From a checkpoint of a small mixture-of-experts model trained on Wikipedia.
Size: 10 layers, width 192, vocabulary 21255, 56.8M parameters.
Experts: 64 experts in each of 10 layers, 96 SwiGLU neurons an expert, 2 picks a token, a sigmoid router.
Training: a variant of SOAP for the experts, 4686 steps.
Below are experts of layer 2 (counted from 0) of a mixture-of-experts language model. Rows are named router (the router's row for the expert), gate (a neuron's input weights, with its number), up (a neuron's input weights, with its number), down (a neuron's output weights, with its number) and show model dimensions 0-191. Each number is 128 + 32 x the weight over its row's rms, rounded and kept within 0 to 255. Numbers have three digits each.
After each expert's rows: a language model's description of what the expert responds to. This comes from a sample of Wikipedia text that the model never trained on.

# expert 41
router:168074197082113114151123093118080165172093097140066176148157075147119123100136110135206173153075163131092163155144072133106163168115131133072129108093174133103097132143146187117145169122160127163097090121197105117089088144085185123080052141118121101127122112114091112080134101132076089102103159157177137194120125126108168162144179152074150154113127087163132151114134073138144118143147171134109111144150179128147112112109086119115093080129167138114167131141084112152082131131155144056086157152142152093122100127059128141150148117164145080181127153148135161198188146083140156124
gate0:160102069099145115155106107130179176154105150116093132157078118097145113192125192200147162103138105119144120216062114080096193097099131151099105159132173149122131135140155138138151144084118111082084128161118156111089130088145193127093147147130132109122143120092120157144057113121094155147163191131090144138140117138088088157151208137063124116153141150065133086090153125159152111144101122150124088097152136151148077108156125160138091097068085121089178085131153097084123142112195093057145144146146132129158161135189115168122121130140091050144110125143135119204113090143075148133
up0:130157164199099127111126142123079114131146108153180116093142130127148180074128107114065084116123178167144090125136137145188157131158131059198140127125109077075133101106121108122088132200106147150111153066159130087142156145138075154155146043150073143117071106137165144137140081157108106101103079121160085104106146167143143115152123113174133116110097090190180132171132124147128142153137131124098192114139112097096170164109123132139146124145193177200126157069092151173142145106071120212104136093115119130138134116092128082134171101147155208099130111118115127084158111111201099100
down0:146136107125097119108088098133123111158062144090165149122141115136166057108101090153138147085135098115175189132121131165075098180178133124130133212113106186119144122112182157057130125130122126115093157191127194144159129111112086124122140104149131093164171132114092131126149120175130157120172150140133160182152104107146143061112155153151121156102083161143142114122155112130125131113220137088188180087106086112088170098114188135085177178094132115114083142157112136061125113079151169169107192136149126151121033138153181082103169114116115142168149140116145095126081171119101139081
The preposition of after nouns such as part, member, most, and colons after infobox field labels like Employer:, Language:.

# expert 29
router:120088106093104098152113140147084110095112195178113111141120105150108149133100107141127160170147126126090091164197161206120103150193147173168118114117146162089090058129086156110129147117155125176083096151142124171210101124085112219084158143112141177156104122106108092144150173077108131141142159130154192154123118116068110165153137172143084155156116128172110146185108104155136130136106136151146103140146095149092160070077097149049161168090188107134105084054124134194118086144126165158162087108159155150087101094095154137093147073107127144161087128134140100150138128124132139122
gate0:133115107111071105130106190108133204135122138111153086115064089127103163150136127137153139107125152132091043113157149143152117096153114085098099104119138134121059099092099106120192107121130060104196113135145139128142104123073152165081120120164168110189161096104179139125136156105123125136105154188115159152171086109098114139138093169156094149159122139183119049130177137168073134105095147149146120133109097095104125072092050109094173150158173142195114083114170094143111096142163130185064160091134096154107133077130145117110170162092105158106106143133152187189132092126168172140
up0:102066099103109089113152166110097172126140126097128036135116116092117195180154112174131138095108140148111088137119155161175122118143206086093137135123148096154094140106124135163173125101167062156117155132138117115141133105082166119102166145149113123184108111094153123122169112116132110145115160167142129118113100125136177128084148104108122199155099116170131102140172163148127168047068163173110178136070102092122167095155105129084115115138170142164117056108097138130063091132144090164111158044161159108094187072073142117150189131136106164147074176130120141156130105096114194101
down0:190130070182092114162155134147159070140103088128166155132157088154116085131110109132153222150100077138148174170186148176120105173152196161079127138158156129086142138061088106174092094186124149149068136080161093155165150150099082132174133165113103146129113140122174181153134130093144107131134105062150127149143137130071108099126082096112090157147088160126163161097077116121133160106149173096101097129181123132111116148116125106106120110144110140146124108126123132156115123104133162115094120092145188122109088126127108065117149119177106164090113167117082097150091072064077207185
Punctuation separating list items or clauses, mainly semicolons, dashes, slashes and pipes, as in "Kickers; Eintracht" or "— English Album".

# expert 55
router:143100156090106131187166108072079127120125200186149126111098103134137151094212113142164178167136145174129168190156084185116120135150129155161102086090143110109096076157078109100134159172137182154097152146186089117147156124134148106117202134109139118122058075104069111157150155143082093153117111123158097164099178090120107163129121148108145121070078110134058172129141148168164113101119178166086075115125115136072164081123123141090137134139129112162156129130129068169141166139061136159177152132134173139089099144102161183077148081116084142115101123153096125144145155124142154091
gate0:145129116102140067113142162121100130094142184136125094070129166154117181133114136107131121202109125115117179171121101193153068087176193091161111057079084138119120166135090174118100099137174128172079137151134096125141171151128112209153168135088160178148145091118121103164174163185091125137095089105128156135091165109127091186132129158158170125089152158096128111211129108161145090099139114162094139146113154151066102138075105130109102180152139168145067134134103138129134185076109163133143186097106163099149177138128106162108096111134176187127096126130152116153124112078173162100
up0:087086058170175140116143091086127088211087137123136077113120086129133101118057132083114153082134122190122116126163175080099133158136157196127107119157158147083119161179118119133148181166133140102132108135114086110103114141111104099112145110164101136100121142204183069147090079118150097122117048128153114119205165121159131125146138115154160128166128141157154080111111129124155101166159084155141084081165120161183068186132118121158144128095119115197149142149123157092172100144168122122122080104151065143095119173078169099162186114103155163087111123137160171100083143111139149164
down0:118150070113138114135104131147066100146171085142091116125158105130164106119146128102211141216072139110136121062113147123097089147107154140099150171111117076183113180165167119100099189150173145175070160168115159143133052108081183102129168155119113090142153159112129113077105128095138147170125091100156114088135157088107129130092139082105184159153159108121149119131111158103132173112124123102104124078174117142182132084126064134171093129136152197157108075138147086172159156120140103123206152142148101172116079101187152166103132199139119081124163097108157099140174125117141124110
Decimal points, commas, dashes and pipes between digits in stats tables, scores and measurements, such as 0.36, 6–0, 4–6, "2nd".

# expert 17
router:113086147120111093177132130138106107147147181176114144150125106161121120122121099147145156140172107126121089125189131207128144130173080153102055134138186119115149126172159108064069154103110142119059140151141149145113138164119120116116156146102137089131093091051134128151117127151064124160157163085156123194122175132108122168136115081025112167116147156114152143101104151177150121071149097145061160118066134161118127085115110098101126104115153109144138113074109111176159111128117182142179092142160162127081060114051156120144107163105129149119111094192095150168166175185144177100
gate4:099137150217105159087111154126081181102120131088141122106120102103101168120107133183242079103148136141113122144139158120161132122100105205075140041112186134102189116105170136163093122103068129134155151112122128118163188135177110118140136148155071122163142101132180125154113161127131132125139146030093151119100118118135163189060093164110127174159124094137112097134144156190095118139138083112124136156052093138098183128135152150146087117076160171175094149168130107162097127193143133100148154126144108162136098136091102077117067108138161122110158128099146107104150124132139132103
up4:153110071123145037126151123085162138165131109148072128128146097123084115062103101123084142127125175100123111160115092129075175116146172078118108177119136131155103135095121076139094160113066137164072132127112142092156168106125107142143094176170096148131119096141131105139130139158158113126125137134126143164167089108125078121145195166115190048091089115110143145168139217122169151118146175159137121079128183142131075126117097069128174178174160109095158096142158199160108148094054108158135094101143161138167160132156151063104121142125104150141099165146129143203114166150070112166
down4:049081102149094121071188172140113185134140137141188119114111084120111116132166100189067104115183069126196127078108135141103100116114116155118115124104096113130068094164128090151123106093178123098119125134138187117176118135120172113138142131172064093075117171186109118078123111186107174105142106174129116126169107216123159136133107178133103103139165095166107081103162121144104089159037166149127099107158099099127101129121102153073114150083117133160109131116123133102133113112106157105127117127081086151120114141134143080142127131142123168177183135167110040114190162150126150182
Possessive markers and determiners ('s, his, her, their, its) and ordinals or their suffixes, such as first, second, 33rd.

# expert 37
router:151100086092104105131131158104018170153125103121165127111076106084124136167175146181201141139108127113103149153219096101148144140193092150163086142094093134118041142157140136106142148162137129159140142082143143095124130100169113166118159126127176174119085101089161159129129124177075107141091189122139158097129187128098145145175133112128076150088072153167165147091149137141126155144093146124093094148145066196105104137109157123079136094158121078128136080108102115130118128122134220141133149146115120169156072125105140131047122148137097147144127141163109148175129180092172108087
gate0:160149091092096163130120110123117119197158141087115080109097108092141127141203129127073179133102130112092171109149142110160134128114084108089079173092126102154144177115099161056071100128164144095163096094127107102114193127182107114176145142125180126128086130119086168089133134141184186124134207126148154192082142169123141093116090146106096108129185113176102126099156126159154151157118118070086149163125107213133131142139176137096131158122086121064143134089108081171175137147081121124092150106176082127189116118143064107146184103122119113104133154114105133084195119098153141157
up0:065124171136161104151131138136200102048089140165120168128155133186159129157065114142166111198120138130141093115148121113104159130137175141142144104162183151152154091126118084146165167095091108162109164117100104143147087131084122118094093104150132145110166102136172113128169111093115082166092079152094132101148120126171141134120151129132159142129089177125114109160125148092133072091163089178134117116171169071055189103081120120207083076097166170151132116084167171104077131095128144109162163110149184160096167166112182126162143139130107076101149104081082170092068141137112086102
down0:128099189089141145144111077166173115154098197144126098088142127108178151092109135061094089085075116161086137163128157145114135051166093170187126148109172083098173105188134150092149165125138066097153097129139145126150085125171111202125157111150140101175177130134111140145171138167162067164121087136122133144161131130133101095096134121144194112109109172099084177109146059160180139083102075121114065138112120147078124104092107079159137150150154107144178161157129123082142143125119174178078103192156091143113133145087141096155152151154132114098165131119166128108107092150123192107
Articles and determiners a, an, this, one, some, and the conjunction or relative that/which, as in "holding that", "a form that".

# expert 58
router:146060159097090117150122114096109129136047149111115130102110150112158154108164099113108139120172131140122100155164110088118140179137124129167112156109109144122074105107111139132136129082091173078113124121182133137115049114109134057051182179120180129085110114139137136065161163153121127120115152127133130159168142118087125210118149184102051163129115111152148148071137108161137109150052103167157137133096137115159139116124109141139185065150123087128135153139145119177098163157106127176181162153182152096144102061069197119118121160092145109183102088119073116207119122127175166102
gate0:098136117116162088158072133104125177134128119156069117160122136107185094155163083055144101137097187181151146144164151118186118154142133114119130153105163103055139143101109137125088130121153182107161186146209077145148075156122141085132109117109123116157122132144149119122122141135124128110170134126130146119174119112092182144180166073137133133108106157125179060118127113113089072119115134134145139124082100116116094119085130128158095117098121043199134130105096092084183079168168117127107133092121161147145102071143234173122065161147185126149079097172147136147073129085081131105
up0:090132133216162042157106098111102158155156104177062125129096141099158129110169113094118126117154186177192109132131130102156158133147112103144120106102151075101149155127152141119110099182092149102166193124182143126133092104128165090177142182092101145159142158144122112081144146106154128115154104144096117124152137166120193123172188120124109120068089189115154073103119174093070098083114148124122127160127125147136123193119112126118131116107100068189182136092111112101145080134199130116099103115102160091163121078151187141128123153150205110105099086134188139159094136055114121098
down0:150081099152138078107176160143140107104097100107160129133111177097108111127096139120040128104114155075193167163077094110119154136106151138136082140148133129118044115124157137132123181149103064105098141142149178036130086199115069131156114131104123162107120107131087114154070119168114162114210127132124167117154096130101162134079156092086152062117091148143098158072163133116068061172153096142090132106179160100130086149138130093185153141084120164162106144091160151124165127105098101143094139070121176138108127127165078105143095161114111088158087139073126086119126131133098158107
Pipe separators between cells in Wikipedia tables, coming after names, titles or dates (Kazushi Ōno, conductor |), plus semicolons in lists.

# expert 45
router:146115127124076113136117129116097119130086179136093115117121086098101125133106047095130160138169090141104134158150135173198143098173054128144094090113129144109095163164149157042131193156123137127108092093138097128071064107124128141103126154129077148136130135117138151094105183132122124119081129105126126186144173105116141180156154115161111097081130131167093135124147154187162138118069168116146089087171096150039128082076119106130082125147175100094141142085116116148134136099103181087161083148181160180126096092091205135122112193148078158134103136130086105136156162142215149115
gate0:111169180078120112141100143108077155158154101100133205071075150105119122170113109127148114118107120092112165091094081120121094149138108160123046163146100105114167128153180103143169115110145095104122094100091129064088093113140087123161110117102145174126053125098196131086166076157051079161148130107148125134089146118144157089146141208147161144192140091129156136122133164097091141073124179154154144164137153161145097166115105122134228173143155161115110097084165122136170096130145042170136120107135114118146142156132089147113150143152113152184138119191115061136107146117108113135
up0:147141134143094143096072115108138122108183131078136131125096061134173121145156100072117111103120127102148095111140117199106095095120133140140100126117082099129082137117159148130181164105159110089133037130096113140114154134167099141101182117187116142121138138110143141104087225118141127123128167082091177157043127114162172091072190121148126125184115124122184196072060163175120077126110122139095136130125166100138137119132128119183155169191145153150189135119155081150111143110170178080183113109160127051105149134111149113104140153176151145169195134110122107140091099127159110104
down0:120121111134146099108085092162153114132139108195083201141147100100117132128134132172137135143156142140149088150123141171148093110082140100097156119208111145125141135144122126127173089189138132129145201129159151158096119099143146162118102113160150120121126140145117121179173115110155180179101088080122157097045188139161106122109166097117130086087120140117143083156098099091097152124073226104061107116134092090125083091136088177164132165107077124087200180117159088152084097149173135121167123125139088092109092134140128063165189106159161185109195116124102193114140120146090116126
Adjectives before nouns, chiefly nationality or proper adjectives like American, British, Armenian, Hungarian, plus national, local, political.

# expert 14
router:140065110144111095150115110105104121081110147148145148086151102127109118103108089152081189127145187119090081142162105191155134139138086151144084103098170151116107094128118145104107164153196152146131117163171150105156104096157085057083187122137144070140144096120139106145113122144147145163160130087140133110112204064092105170082167050107061085126091141158147120146098099129167114093110062177120141150202100125082098112103094172081144110110142170125117138134140129137111137166117152102124175144078129114150118052101129130126157081162112127125119068210114154209150161177145122110
gate1:158102162150186120132122122099148129156102144124151143130096116173104112137153116155111107104134092155137097157185156145172120117112179120140159141104129062102115092143087109108180170096143131139140073115115202058102095158054129090079190076113165127106106077173161063123069166087200139119143117110113154168089113121186109167132166108084137124152103088110139124107131124099183112170151117092124090114140089132102152138134169136183149081123154034119195186127080136138053136128155097129164167122096112109136131171179155121096175114149050114088175131143128140151118138156114098117
up1:116092141173157117093145089132129153125073135085137145136146076081163133105138166174095084115136118173155131133126137164140154135140195137096098105123148109136112124148091128126139181154132121094093041150098177061121105129127105079102225118136121115085118045191179077146067146128164113099146129136134177177152175066136131160131164120083089144164135130118152126147098074102127095132113117119104101139127070113160136165136112146178129120113124009104153124152116127126048153115160101174118140095155115068128128158179166124111174133150095131144192130110114098148073148189111121146
down1:125112051145186142117135144159117107138100103162148157104182189089115106059132087166086106109107114093138114160161137056163129168129108135150102111139148129094125130198121125136182092113131083126168072132082105160122130187134154083142175175086158097168110146140089119125204105147105136073139093121083044117136142163160110095089121199148165150135138146128120140116149068132153139084134125103105129151113118100123147136129122105130108115129125141084139084086060193139139100120167095126117134096131140067151134075120071162091075105135174090097164175103093170173100150173166143055
Prepositions like in, on, at, from, for, during, typically right after a noun or verb phrase, as in "seminaries in Afghanistan".